From a checkpoint of a small mixture-of-experts model trained on Wikipedia: 96 squared ReLU neurons an expert, 771M tokens.
Below are experts of layer 8 (counted from 0) of a mixture-of-experts language model. Rows are named router (the router's row for the expert), up (a neuron's input weights, with its number), down (a neuron's output weights, with its number) and show model dimensions 0-127. Each number is 128 + 32 x the weight over its row's rms, rounded and kept within 0 to 255. Numbers have three digits each.
Before each expert's rows: a language model's description of what the expert responds to; "comes after" lists some tokens at least twice as common just before its tokens as in all text. This comes from a sample of Wikipedia text that the model never trained on. Tokens count by the router's weight.

# expert 37
It responds to: Paragraph breaks ending infobox lists before a new section heading, digits inside years and scores, and pieces like -ublic, -ic.
comes after: "1", "\n", "-", "9", ")\n", "ocrat"
router:146136197074128112098127156139143121144088127140149054157099102123113114147139086145108104138120150066150128086092124084133091105148085049103161157144191099154103145124152139097127160135090163097135095178089085120169133089173157141118163148102146133114106169135134107105125184108137177115071139036133112153182111133165123134076105165116111118121202106095198112152117072110166130066144
up2:144144109139119152101101178126132104092153110163099161069139150066147120167127101142153174136183167092157148175171126091091074107131120081107191127117154167158075114100146085115165151202161158097095120084169065146071102126128147106196120086143108145131108122138171130169152155145131134158140142104132112153136079199110060147141139107140081125105124133146142098195204108156144162088153
down2:114095082089131147145186203158100143102167142181115141144143134123169103066051047119090100138126201057151151110148157090157054176168072134101085150151069167085178164118136170103157107156150149131093110104110162092137135090157106095140158103123121138119108183130119150159141123145145100151122089164122133092113173125138139135166136085121180085148161153125159144129163147109145167145143
up3:148163113150095132110127131149125094133119117116148106137151070140142152148165074146100145159117127152097166104144092130087086140187110114046166162153176118142080129157138082139135113097107136192130128119166146121164119191180131085113147183152096076060105127146077135139115161149157178081147106210159045115117161198149111134099181144109082127087158143113124152142141142152128063132073
down3:119110111145131076157151153087128149084130083116138157073119129089122084197186088140209174154166083096108105135135095133123192120110154170132126164124158163145157175095168106126106158153152071159116089070157110095175157186153096103105109110159138136093055173153089161163092127079103131123152144117149127108138068118150108133111140196136172113160114111139128059167172145104109144130166
up4:096136142143114159142161139147154103108100074089191157097159140139082123067147142092162116130072172131152134128174106110143127152140104159151153114151136165119056171105095131095185176187147164174100156091151168128077074120079168080120149128139160095162127146148104082175116087146126078102116185090094104147080103164149154105181159112133088105091131138131136165183157159145138128079201
down4:118117114105098115162195153107166117105177182172125140116138163133149178135149097144096148144131144137091132076157135166106084153104075127107170118092127079091081123122078184107157133128123179170169191103159170135157147104142230169203148127112088114116121119100135077195114129142150156134121096127112163116146096126145175095129089138164122056071172104186125098101118111149159112120089
up5:130145140110097160130169166105142178175099134089123129148134117093160120120162169142098220142180135128177065168096163133129140121147152142107160151107127112087077092141122100119180108108150088119107153156160132110120197136124147147131109165072169132114124132115159073185080096073041137154160114130150104089117134149086102148138215110105117132058148190128156134148172132187110138083153
down5:067146088131104210195129052091114171121073165150121141101141176100145156086052148071148126126121160137101089109110148151128120141171168105113116143110142173106157076150152118116114132185103079112113159130157115178147149142105134128158153091161116152064124153170095133170092108172099105163135107178173174110105144134157131155114129160062132048149129118108088160128105121199120126133111
up6:108139147129103085121123082131151099135127080136108133056104097184100114096160142106119194105130144132135122169191138132066178117145092104138152180165145113109109095151085150110133167142118137127153119146086211101176162138105143123079104160183142108065147092109128142192192168096125122070119131096091069149099127082139100113134127098110076153198155095127109111127089154074186176126125
down6:164145151166187106124098089130130184101130131144136154121154097171150118168135145130112193089138146116091148082138163127101110105134137156126155077119102096083119177113108122099155105105155148149197144133107109076096107068186158160084052159088079102102125187181099119110136088108131184133093117092161092165133103153159157065154114101139103184190117071113128191071114106142143098114131
up7:108143108193149124142178180128131058092101097133127156108070090099124160143118172118117139160151121142128074147203135081079109164140088132046125142106121099118097068133108109117129150125120137115094167096109084136116116149132133117095136120135114144107094097175079119154138077212137087167147158097174143123152144101137109074111132129173148059109149205146145141164103229156142098139134
down7:140134126122091162156127145096109154164097135088115164144101127103126065097114084137098090134052116148195172170103160151135186109135194108096096144072121118149115155131097200170116138202186129099143126095108124147164152122126164169158115127091124186193138127130077130138081142106172131144083191151161071101184120120138059125162140138159105141152145170127115135137115167132118153061164
up8:153138129101092123120170109192120172101099119097147122153148200118140081129187141147127155156092131119173082112195134118135104151123118122107150118080171120068083091119092118172157122135167112144140106161152122112119078148133216111116106084124146099085133088100059122145127129151135104089127125129076072152124153126144076143157200088118069142182174183093136173188145108186119168104132
down8:118133150118066092110109070135144169153152118169153156102144146128101138173185111104103172141173112117109192086102097178152111159127085252145130155141146162078114046131123090101059108118094111065132187084112078138115146111143089112118112127107134136089201148133129116158081149199065117157137126148125150171163127079116104132127126144143100129124135142174108105138116123117119123106165
up9:126129125089056137115093097151149124069160139095110072188140153145109107121151090179116184087100134123172155097084114088083117107173174158086152111114142118132146096145142046177054115161058099085143084215152173149136087114130173061148175159134163132124147132138110149153159155116090134136159116169098080095124153152108109104112138120119097114099110149148185100141139124098123118093166
down9:163124106082073157142107108110249139096130153092125109131116109160128126114138142130115142164164120136129132115140156169212066062111128173121196118102113126120150110194107114135133078181086097087157090139133156131070149158154151124112116108143122169097136198186135184127151107113112152175183123126112143137103117148156135129113176111082180082114088133136113121118066126165123115177182
up10:101147140106126103122060100172155188087175139172142171097086106154112085071110132174092111136152174130134158151121072113118117148086124176098131147114119120111110120145128151153109140132109106161131138121172169136125097103127035138100165143121137161125052153134146115231079108136087128079101190141098162127140103187176142124165086090139176072143135116149098155119102187109115117133068
down10:114085168097123135080113134074110119144120209123124133187128175043186152093043098119150114107156164154196134134146109128125147126106079154172050136127163095136146149117119132134132141110098116143084143088175165043073138143139105144111167104118120144131153146156113131175082109083130126101160120153122103183152151085146101160146065105124151127102128122145163152130141127085068080186125
up11:167070132125096075092044142165113153142102080110152133115147141102132175114249112147154172122253063133114101122102122091121126159122093120100172128131147104090123137066168091127117155150148146112068087162129116090139126139125127207113125144158158071132104106134120097130171168118128145098093141128163072166119106133122149148107112149129150133120137111162148145152165148166137096130091
down11:164098128143169081125092130123219154137109143176175148160133105145113174115142113109079090134071132120108119097104133101165123144170118155129134130086118176159089068142078093147156115093153102096132131147104102180065132106130154117133138152137145128183094139083101112112152179153113160168146106127078164147179154098055149052121102105195207143100095131166081093164100103098112161151155
up12:165114125156119127171129072170114148159128106094118098131138115164115140122126195147128158129146139119155177090139161146096129142152167152122169120147102106097119116187114180132139162133032143201066107111172120145153121112053078134132101179135145123071099134125145182169088088089081126092145148117109120091107083146119156131128157103134172196094144125102080202126150179124114200178117
down12:147075118127149112097180143168114108135122089101176217144138116171118126112127187175149128158131099110185134103110148129126089165062082154134126149067096096158176144224126145082099154146152138187150106121125136084141135142127168130110130166108068063147135134094104136115066123087079112183095139093087150067119110130110121115085080119156088094148131078167126150131140134136104172176145
up13:112091145124110115150121127110173105124126136103147140051145158159135133043087136152112158091096109119106144149144089139150115113041098110089114167125126132131067092096124103193143141165177065111115095178123154117071122132095097171206065153157110061116084123109124161147114171121090129136152155109121152181172120107150127110157131083092147149041170126133066124116085126135126177108115
down13:104126131091181127092106121135141122113092211123135079109165156142160142100124142096063111150101163075144146093129144126117159157122095088188075180134137099134179099177167214145145140159135156117115142094148120173091167053152162086158168144134092181104109085157193066094145155080129195091134090176115158137095144119103130128143122130153156158144156113158119123080145105087112115094110
up14:059146094133132122148114116126106140142128109142199082121151148154085134130130095139129122158108086119129174114152164059201132190090149088131147149140052133096136136101117122164136180114116076133172153137105116136140098163087200134115156109152159120077182122074108188109183131185180098172135195101172114133104111117148167137122137125121087175102153164127172089110164125123090062089132
down14:137150186120184152124116110160074172140161168195122135086079098107145109112128125105101145114142148171121154117091143132146117179126130044127118169181179164111152122149101178140118096116110126111083096100140168164169111110142078137130135092102139147109178115074125128132132135185121095118038121177152125117064076099136179178166131110154143098148103161129125140155113039186097113110077
up15:154094102173074117079082194140138137104141130130131119222119106168095195130126092126101120142142122153135123113130173152116150169140147139117151127149106093164132074145171088150078080158087129111143108126172117083190122098116159159136160132123080135099156182074153129145139103101126145153119091093165113121118092089117167122109156126156066199072201125192096168108143194112131163091103
down15:104112118126140116146164116123082158070169094166155142189168160083199175162158138089120168217088133156135091087151162183120147095101115137152168072110092127115180162083122104119208147110087080142119156145148094167121133082113143104099135134135102131144145085136148070128135153142115132178166111088161151115123099086124173171108134197173147108091153120134149074111161096090129105168139
up16:127158127147103155112213081183128147120121143143167123162084090187127068149145148103105121098207144133133117114152114082115130118117105155164134110128043144175111128067085102127057069127116131094104107081120169103162096115123098175100142174083185090094095095115190166112122106157158136107154085101181147101114094116145144170078123137097097186128148125164138180106123152135150156130106
down16:120104152122133100140100083152146060093153112090095172123131145088151120125138127102144106137099139162120137127189127145065156090178069120152158116082107125120087157105137037148123142117093129156097149141095110124099107151148121080157060084176165088136128101159165135143171145147174111078180154154073183139082135060156159142095138153178124059114096139134112151100141130172109180132053
up17:106169100165124155165139153117157147122109115085169130131131131164085114150162170197155107078189158145129102197095137078104094172109170136160150121114126110095133103110086147133106121170157149147143161167149109158127088097064127090095078131135201108161186136098109164123121170104128074153144109062139123157150127128170125054101156105060129091109125122128119178152152186110142079143201
down17:162114089129111194065154139087137133138115146170100140158148114144124163097130108180113149067090139137076159102156205158171116144108138154201102102084163161100151100125126095148123033138124192160092091143117104132137145106160177170121144130094111119102075116118122086084159103173157141154101115075123139093086121126082142120157155149041113117081138091085163113091133123073120159105135
up18:116140117112101117102180136170170174171141109112174093144130150148118140102177152105166150160166126116189112144172100097086075131153123118139130166154158103134175076062106106128108121179120127166072139207189078117128113192105160143070150169162112111171099108137118133110178126138101174088087112127126090092089076122140144144111137111133106133165185119089180158194157113187121093083125
down18:132105148100124152093111158138114101090159131154144097108158133135159073110138153127129158148140053148115122075111160150173162112166129165083134143145099181140116094083100140192133127153114124177111120149096164127144093171079142074047078163144158121087179139099179113080170161137110161154040207152122140090178154117130095104102114100123142189121126117114109191171153110104133141192130

# expert 34
It responds to: Individual digits inside years and quantities, e.g. 1953, 2014, 340, and spelled-out counts like two, three, four, several.
comes after: " ", "1", "2", "9", "0", "8"
router:105062117174127161107078142161156103164106128122131078138105094149140112075130145091088232166172126137166112084094143145160178134128078137138159145142115115162124073130194129113134172158088094135116088115123113150180135134079128112134212092119198160119151144156106194113134177104101158108157101109105118115065098104119190161139122099052127141121126128120080122134131115126097131082169
up0:075106153121135115170169189152133132091158132155153117134101139151108160108113140137135066152206162190149059121130120159165154120115116097149060116159142204136084088158122132097126136084110161101109156140114102130132149152147128079144138150148182138108115159144095160107095126078132134174180121089130134143133183125124093141134131102114164098079046147085189170171137207090195108123161
down0:133173092163156103187110099160128171129170139158133137177153116203149189086000126131114076107099114119154140084078145123155151142169091134130075110153153102180151129092149150149134147176152099107167185139131111087089154180149144143193131048128112146134126116135118152150162086129126144078139133101087112131107135123157140160117142081153157141161131131082143112071111070098114136143152
up1:152105073135126096143119091153089097153113134171118129100085101147088156117119114135201099150147148104144131126125145164115160144139147081095114137109115248081091123132114161136071129164126083112147174122118110102102136159151111109073107112139115105119160192119126119197131109126134074108172108114076162117149146173158122101097137109114122100149054141125174065139085108066226081102149
down1:215119107141111105175124161102163176143101148156140073101141073092142124092092142145154124140137108090150113107082155109155182138152140114156100087122167159161097107088125165120113124171174124135167149082158088140081142098087103198143121175170168066130126135176103087147096069141149159096104103049148109176096160122155182137136085108102155134084071134116160111120064108119171136136098
up2:159151178152148115177215107151131160175138129116114107153097137145077147117087121100129143174153153120127128084120146110087130149133122101133143153096149179128189152135149124102114119110069086175091195203154116163143159115134115203067130120148135144192097132125123066189176122179157180183070129112129136118148193137134149124127103120123113128121093109156193078144096154117096123175170
down2:153142085048093075222104172141103151105181133101118170125122117138102115108119135160178142135160078163129172155142155112127147137098123134127131205125125125167124114158126189101161143086138071096124156139108123113141105140063125136126118180151171179104125118112086156143136135196181184179095114134195154113156166098065130194113105115114119125131134126124081146171085116075159110170131
up3:082110169179106131192149147123172117149128157145136158132146092040116092073131094090125157085145107144186135092141096091132139113172167139150108132082160153151094144160097124133142198175167161085166140152103127117143163150150152135106147167114130149180069099120118114108131143100140095132139070081143144108176096153149203120089143131089200135108161088130165213059145128110160121112145
down3:084195117139133139164124103095160154109106182173071158155119147092164121117072056107103160103089135117131130096163102143189094087159164187195116127113149101125118115107155158118187151141099165124109111111156076114150183138111123131115176162105126117116166156133129181073148126150114091168134118079086162080117119156139156148079082194074136122130119119099198113077090184136106098141099
up4:074170131137151119107100164118149213158125137125107174128143163104034127133110081101120175117175115132122169187134170088115127097154168101146144155116080103113072110178091104157121099163134168110097098063141110112071117106082079188094123173084129139150077112142193143118111094092159158151161100122102156113146120179167097113123119151097108141127154130138114114185122197129074104090122
down4:137107092141110140161086128119100134133085135142110103114088184127174138106131088121098150118107155151136127121129162075174138138093109117121140158125087122169065128116124143179120146161106219149103203117146108142154141106115112096132161107078109084118165184209049081161137150215108129130103122116100166071159119141108160116085046126108077135063146085121115132137111159094114097144174
up5:130100064097109160196098200097147137087127070107109154088171086113173157047124135113089112157133154144157087132138060087137150129175061189108141120134157122162133138124142087137124099152104139131116165096152117113166152148079038103141115119086102123119114116117047180162085142088149178120154093106116138139082180149099161127137190137081133114109127091163116134099148118123095126131112
down5:168123188108135123131134098139119140140121169091114128131095142090107113070110067113073099117101161151117095124128087129089070128091128114115030042137143138121141121108100114125125051134107127121152127131141109096107180169152181078167110124104078144159147143132183123122110116106194146178074105151085117142037157146135105112144127074158142167180082155116142130138147155131061081162125
up6:076073133083140096094167102101087165095136116131091133088087086141143068104154049122174141154095125148133095107125135167148138133164137140081101064118132131133155161100159127150123094066197092112166126156127180132123106134151160146127125139167147147099105093125176143132219131140111069076145156161108098140076134157100144125135132133148076100183126165156132080072067093160122159129067
down6:131141138107131128159100159164084142128106098145096058080144115160083117143122162158176125107109113103125137092179194114127126143128167122143097129122136094030170162141087118102086092156080076148135142164150119168133122131137188043142127140118144111135153054124156102099098151102195111162153164136198121118166088190156135214133110140126076074140136156098159118107156147172127129119116
up7:151116092144080146077110142116138099154203114111125123089106178067046151154152109124143168119076137122120122095124131129156135152195140123079164102148081097148181075135087163113101146119120172145107103166148142071166144088182163172105120091102151110159127143178117114183106153171200110157156128160157129152114113168119179118114079170186149148100121168183089142091164110114097114087128
down7:189156095188132137133160170180144157166137160130096097130119159132158094141118145157118145173114071127099125096084128119080159154134088088139154119161085090103216168173148118064095137159117132133142152141086116129121173075105141081097094079091098106092145145120182161163104133160076161116148105176174159159112110145192107172111131141165164088148025129131126141115128106131169108105098
up8:152151117118084120081154153133087109117181045130156169169151135180060167160169112160151114091119093145173184184194129093088098182108138138092142134123130167087061121084157089186116139113178150134093113137145136096134135164119128148124161184120107074131101120123167092194194103114113108140162152099127093127157109181114136082096169128183105122167158163158143128145133166144121149133107
down8:050130137092159087137110163101114178169125222172173142102129121128119053200091158156188121135139137162102148115084175146117111130133166155116076146151113172078082139147128141118181168102113131178107142136183128116138123175112084108078136196163156144089124065125102100125104095121138133168079097161128121099153112132090071113175120121161124103187102105111101100125090118157146138100115
up9:129188171093148142122110148101158170026124138117144135163094140133149140160147101121133161135141181134074140132113048182144123122159125160128129096134089088155123168145124136121073095115073100169158103104108202101098112134111167137185154131152124159132161116079172159097141145125087090143141129142125083141220192107104169118116121122164146120187155104098105071099084099132170188123153
down9:133135119094135130083161101121153145094206153119124128136201111132084164160098180151150131097198080129096138128186144083133105087137125098085149108103104106081144169160139110152170124154162104099112080089091153137095126168101129185104093185113155122089182123169162085191196097185151165181118059117136129130125152167126130126114152166181116170178105137123139139115132146184155153141112
up10:158131109134135117137128084165111146199134126103165109135073136117073072100126142160134092137176188110127165114117140127137139096153102112119162099145049181117157122146111110104115148150137191121054172111140137106119058120119113191081143144148190099130126137073162106182083136153110190124092200052147095112157133101185121123075111122143161156160115159128143168180112130117124116083168
down10:150085168126140180154159117133045100099058158118101200166153148124161109082123130149127107125092091135144154101125212109108117107103129165089144124108117157109141105163116121093165171128140151115129114095139102109082095080111135084205169128122150088098143126053165149094073122155122192117109136085072143104180196117095119112141108153172134092112151154136163165089125110120160185118169
up11:144106137101125132119178086116197108115108079083198113128147090080195125072130155143099092115113171135132108072110080116155115185123082186101117147156162145177145102187144138087135159135122150173065141097125201134141121171100190132120172150128141106120125147118109164115119145107124128127097104153185061081150137127107175117116132136167097083073135106110145147143178212146094090134123
down11:140115156116149108140164086087125126134145139115161121126176146124057181144075128181130167099186092185101141173121145045086130144157160124119115110119160058139134099123123121105139098121176133121181122160088117108099214152193112118130120146188119131108096106157097149173168092209172083147156141140110098083092136166137112144122123149159116136161168106118133153039154084159120113153097
up12:119119136094138129072080097118130142069090137142151161165110103171126089102100135166163138090131164173114073141121156092082106173112166180118098203159195104110106087114154086166086117165173103116162127083174118140148078163115120114161108131125144130086141109104117132172128105103097183090089156123165085142126166128127077142145144113095145115109146141073097233124182101160111143116060
down12:122088128105140134172133096147081202125102154135114164078159142128105078128161123147142138130137157136100167138114166129168174173110066108178093108157126138176169095089101150126123084135113130168131139165187155103170138133124158130182070135169118076151163093154122156099121192120135089117065192175099080130074156098062144172081126119099058121105130182128102135142161138111071098143119
up13:110173155084160108074148135098121176171119163070184134117115142183080137099123108107142152145146114142107114147137135167136134172109199093144199126176060125153149099192137138126117123122114149160136079068082134106172122111128158155171126175197106134139133174120161146117102071119083107160082133152161093120188150182123084119108121187127068160168157114147144077131097173112142168146124
down13:137110116118127199127068134129173200087129130121104131035138194090161139163075113183158118152123124144118080168129100074148131119164141119143103069110068161169136141121131115123150109150110144167101167114131103126160115067087155113100157099132187134147189186205076141160113131166144106122131124131183138168131121157087097180094093129142110133119109061164147131111135167141111093087153
up14:117149158180083093148100160161134129026134137111067126150118119116061169101143103117146185113136115161129113125120121072131143123192154173119189139116128108149106107107158126099119065117216113142207150106108111135191159174094111199162108157168160100189089148138134108141149132120133158104214080101112133137180120143148138135072120112096109163140146102148112135134107168124152132143146
down14:147173128194148145147122105097131128069090144195083110105108186083141181134100061088115149127060132134153151159100103113085096063194169155100145160129142184093139124127112190122165156176095134143113132151149122110144150121089114141057170082081142155149115166174106145182146161167120130186170127092116127096112150141147155145067107123134134132154169124094092111177098140135099072138131
up15:127132142162076153151204078121187130165152146163165125122108066083147147085109123128081061121135104139155129102135106130150143101136093138095129145159160173177075135139115133116113185146186129156139150223123153110113092128156147173137120152089148174075035093110149136144054090178143087139157115149133139123146161069163156098130176122113114107167135156153104106111154143142098180147164
down15:104078170056080122133127148108111101093160092134150157127137165134112106171032115145140120071172142151108099204148146088093159113155112088130098141119201142167159141079120095150139118104155169077140153150155145108070209169111119153128119138160103175106125145124149128171114087201149098128185121134136144100171083040113134126155082150124140110173167111106104133118108123157134106114105
up16:133150089115072093127133138126140147136195103103123149085173124110082124157158122171163068100151127148138065213171121111095124124130210163058152112112147131104124176118120129171130132129141129098054104177130141093135091124175156139171143192144138101155128085096120081131181141136156134126147135106160109107155150163139063106110152123144126169150173182200203135112134130153133195145139
down16:156148139160095090118156190133113144133154125087165161104168146131204145119075180107145183097098154155124154089141156150127156126161134148149171129095135174137108130142089139076111189128128079180113103148133125122058149139131169126101167119098124096158078125087182159073120136089124106103168168099185164172193154116159122114138115186180136080119136121134203104106137189115105100168080

# expert 9
It responds to: Opening parentheses, hyphens and dashes in ISBNs and score lists, and word-internal pieces such as med-ie-val, ad-vance, def-e-ated.
comes after: " |", " /", "8", "6", " I", "7"
router:151100105141138122167122189145095133166104120153171182092165122154120141114130091073170113102082227148151137126130123117181167175132137089162095089115207215202133119133115094088105124090105139170157113203131120123145152111129148077078108123149070137204140094110134159099133147175158140118134131126153115074156128106097112120166127134112146143126099176100161148146102133141162072088138
up1:125160173125111115077117133123155176148070129113150125130103132111119142128140141132106156114195104112124059169206108107094116140184115114111142150191151117123139131158082166108135140136134137150102137140139107149246087195152157174085111160169178119130188137124053129120121159139146163158105170108122117156176123194144133133113173142128095120058126168128175116190174098082119100112138
down1:156130189147112144149154132171108100118098144089126112126158131164122084158145186112068130174136077129116139122149089077055139136168114134128182135162153099177141127133157064151164181086148126153077130173142148103191140083082124080071104180154166118121140100110149117084107128166098076147086166140109150114075121154154170113135123090214132096132122130095109155042167127136134116096115
up2:155158080107117164138135130138207096166139155124081118078106107172089134064127152164101130113141099134106137132161143138117109158148167202077154118098110128116114139144141167169092142101141161160105072154160114049156197143054095130178061153075190123136120111078144104155172198116164115079117154102089111122148130155183138106117117141146105139158110156095155128150090167144115177158112
down2:088141117091206138143153106137151138138049181175168142122167124168150155094101129057155099156088143125064125099111168110071191183138111133181167096171095184125136151087102135138125089136144166122140162178095114157237108084197127090152128119127138131112103091123139117111120117110159119090132132165078093132142142107084142124100112134124125166118104141125100133176141158205141112138118
up3:097147082123069156139129116134123156065120109114125138063125136061093094145155166163129136156124126062177134072122132148065164082149119162157166167094088138154148135182097142124139133177073143091044148149162129118126131132137195138096142181146148098138137080096183140126154162146156115118171158111193178137140130121071117122087157153151119149169161159178148122072152116176173136121167
down3:128104175071067145111126208127098107092171143126125169113159107100055109109032180180091144164149091142123143122152176101194089099166118082178084134144149130139085127118090090136119138153064165157171134150085144109137164101131098125089191144099099113147113083115102121102095159154161099162118107146090139114113082106134161188089126147130102114137125158121103154124115174164090120141174
up4:156095143169108105120123164136166095154179093093109138074142151129110160103174149144140194128164144126133112164141119202062126135113187114171171140139116172111124125140094124139086092133085149113081098154153151151125073097121182144160128149070160082152120193197135173172073114112101121087134127146120136131109147135150169097067082132184094134134138153116152084162206159177157117077116
down4:156094127139103169158115110126139127110106107145152125139135180132140176091130112182140151168065151173103128098148117108169084111092171139056113098162070205120176087102126140096065162184117165187165167147131145113164111132142137089126137119141095076167179141170169124085113192117173127096112194137101099108137162133060125119117102132118150132102170109128177133170082183152127070136117
up5:152151091196133115125133142117162157164155158196099135083104089176116118141141099148061092116112091126187135105120136136144119135119092169148142117135102140170129138077118124151112073068160136100069104095084091080153199104104082133113087127146147081149143151161194144133118136121108163104080140109140107108083150208125139070074146118213115060104114121104134094109156173125112104121079
down5:149168142107132133097163124172060132112106120128145188118111164147194123085060150148083076146145083067169123144119178156142087142104119110096095116119137100151100147147131119142130071118201197182168138085064136183146114182135094139104131098147093122145146139100144123125140102062139155056164114155134112174188139141121133088120090176172111149132101124143091187166134130118105106079137
up6:103105110205130157106119152106153172125129139147141069113125095098140115112142096102129093136122118129134145135111008166173130116134141105090167099147069050124146143100168081098143074093149080083114095173139163146126143118169139116189097134162106009124114145140134108156172126113150123174154123131142126145168086142083145116135128068123138137159203157131144097114127173143151169154156
down6:133062133132136094154158080147170123143079144123163105108176148136196095119182128142123111143130130091091120130133086149170158027112158108102127159172098110122126160181131088114101061116145113148178131151132123132141171151200091135181064121108091053145124130096104199092143093109166156124129089132115211146155111098127149111109094073105084124107155123082134171139112111122082123150119
up7:105073109146111143089085125138105100085140169153189150164123186185112143176173108161145159137207138162170090129146146120108167152099133144122148204093133116085097155126121140178186156132124101167128098111146166144153141153132163166113176179125126067118121133140086114191126102134094132160104091160134072136154079097078135090145170072106156069141098144143130132131144140169219125109112
down7:128132151117142185127146069129096144066093130202095097126134189142065126104172137143144118121132172157117140167104098135132133113116174092142104106065169124140139178103154140119172176135081087165096084080126067092123143123128175058083108127147082063141174089233128138155153120154133116125137151145159106130120031103154134142146124119136144102111116118169129101154118147111066133138112
up8:124096069115134123038157143122098148147122128153082137124120136126108089162126138159122131174171150105065116154131076137162132140119117141132114124185099129127127108095128110185070115110156094121130119167130198159183083134138168088180085199100197152100124092160118164113107162113111069084172092149112088130095100123093086164110088140147068113148124151148099098142114138104025173144133
down8:157108099093177139133136136163111104086098141125181177130150121145129075105107074147122143164144078076120137154106110149128067143156073149139167073092120144115145115093077194165174136156128101175128122105082091132141114120137114095185141129133145143106157158088154079160044066119142085098095144072074122193124140140102092178132084167135126151167104089143124150150097163075102098093182
up9:134122199180127106126141162133138093150190112112102134134091192176065099097144121115157148106104026099139107157149155154098051119146174108131198131112145163111138117098086155146104088113090133174051119101152113171131072115135120134161108127137115113054134118109197097149133086097127129162167159096153149168138108165126116062089144115126113141127132113112161084146123160104171163094171
down9:132080133154137099107186116197063090105144156119161107120106133143111129051152148108138142148056087093138169098130195147118068111130166147130125136147123131169143132148092123118120139084148189145068164167079105194112093090103117144158140151137092109161126137147135166102127183163200162138173095097127164164138151170057064114126097087134175116132138122111094102139134088143149113137195
up10:111072150151136126122130119116193087109148124114140112115125151088090108098131161177065142134179133106132173127113153143163179168132118138172142121161106110116139152166105093111102120103094108144107178157177121161121078133071130157108118209126152127158137117174115103117167136153072067069111184081112118197066169131108151118067099040150146183158145136120114105101161157125155147126054
down10:134136115108136133165153089122137117103127110124105138079124123145169108109158138149139123087124132142136189136110171110083137182214066125164172138096164106197116186145075093075104138170156141160138185171169104116141096148112155067132060106097160077128152127141111106127110134163138104104157181119120092159117083126145083105119153116166131170073182094136166065178128103116151054170097
up11:091099111127093157087131152129114119113150141055122125094127173142039136141150106172104155143109157120092151144095140169070089078154149116177202137101080124122096153143157157102076161166099078102083112138131101105080136091106180142094106094118111067106152052201149062154144137090151087134186196126127169143118148170138145062121135143137114153131119134130086161137140136129116165121126
down11:119119135125062149106136167078105147168085165133179127136130127133091094127119068164147131172114133138127125153127177132173131145171158120179182068070079179136087156127124159123159137150103115138066140158119068087103097119190139128059138124193096068139163102127082120129138125156147111187159082168163079141150178139168129110109169134096089163149135094095107104125121167132150134209162
up12:139066143129126136133130112142118089144120148096179120142130168117172082131172139151129165158152086155094068099151143145133165116158163113087167154167095155119133123110151120152187176124102114114156095152096198093182156220142150108106140123130117060126079070111145120214142105163094153126182124146173086121155119128131136112173108142117165161192149197176172147109152092105142100181142
down12:082119114122122121195128159080129085150158120122105081079140122153109136105168148104133155163152110183121117132163166158172189133177136049130131098104159112146115219190144108078138169142098111173130093147135187116177149097076130084134140113182149110108204135140113200105156088086126146132137126094147102125083134078050119128089103146127076106101122133080145132142159150141141105160138
up13:111103099156121129129071143147063088080111092175075097105115190122149159144138137158089119134078125129155083119112074111117136164127119173082137071096130125136134124067142135190142107144130146133163134174139143171143094145095130117116203115096116140157175160103083165149110091088062134076094124157162089107086158158105187158154125115118160160129146099164176045140081148197123124093112
down13:163080105099188175121144165138130142114136090134124199154096124108131099113176122204123155112094172066161139164107143087170099148090128098100125126058116128129100143160121167114146182123180163135120138078078111117102133209086132091105168131108147133103080086095086118175113148096170077082144084117122159082102092159120139063167112149128137062189161112132127099137104134145125123085137
up14:147116127138115102119104162128125119077160109076149129166144130104088149140151127097118112146096140066150141176141040164070060161145061122140168128130125086069178152178124130116125121180120120120095142114114123132133053153192090127128122141138100094141134132124116088114112099150125162156090053122125102128066134151119126166127132124097141077135164097201080168177167188185121145133054
down14:112063157117121106090129143172092137132097138091099055069134111161153160175175119160099088120140083092138137173153107098162077179103080154120132183087065139153146153118097120131114078133116118136156111166129143084126162142142125090106108139140151033166119109118141107160127109092092168119126130128077085136132133190124116116103110092129116077136108110215091168147116105076102189180176
up15:125137149172132094090105140078131128148179130090134073093063142171092107154145072108166139117164126095099132158167120070147121126112116117106136157124128111129117105143130109194166128123102039124108107115153086148120115125140150169212132137138117083123095110066138095198165149146094088151204134170142098117148073134117143138170101107110168152154159052113213159088122130108147122183109
down15:140131140109129155140108116101118082172108135172219155084131164104125080216165064157149123099136112082109139129167097149135098047075161098147123095102082156151169141137177095116100184105060158143161114078139109133094107126182116115118118106115150088166115158161102177133151124158125135091157128160110159141140103077160075120103172140126094149131119087124107157152069165201133104125162
up16:156103082157137080073129098106137166120122071147176096101064163140162138123142097152129167107120078087128158091143157118136152151133125082104161101084128125086157119148101172145077099180078104060081145175116164102183134165130082115124115131119140124086146159188178163126165100116143157135122114146131115133143152187142184112104156097134055088096157175194195158150127092100083154135136
down16:152112110129160048095077086121130137149145059129145143121125131091110123132107142106194111125071150093157123117112171120168138127109129118103132158144208108085122103199069172124118071070094112150116106136109149119122178103153119096103103056175083157149142112147140141087098132123131139110099134204164122135099122181120140147076127152100085166095153104092133144186079199123108090103069
up17:060165101153132069133117072190184118141158052118157157149148098143105123123094119084123107094128105162173089182121110162126154157092091121151124129095123164123122136148115129106071090103150126093147117111175126090125115157094084122101093168116151159150096078151146120118128113128141116146091190078102146168127060184127069121088100124099145137114105144177161146157220067166078136106086
down17:124085129124169106146176136138133085118124122185091168124189125114143112128089103126113203103198137153104134078103202128131173123063086133068091124067135178109089147092116148103189154151152158115103089163096101069131148169102116108079030149120117059110112105112127079124198140095088135123136147121167121107162094131110149129122139100141119150116145119116114147104092083140083103102106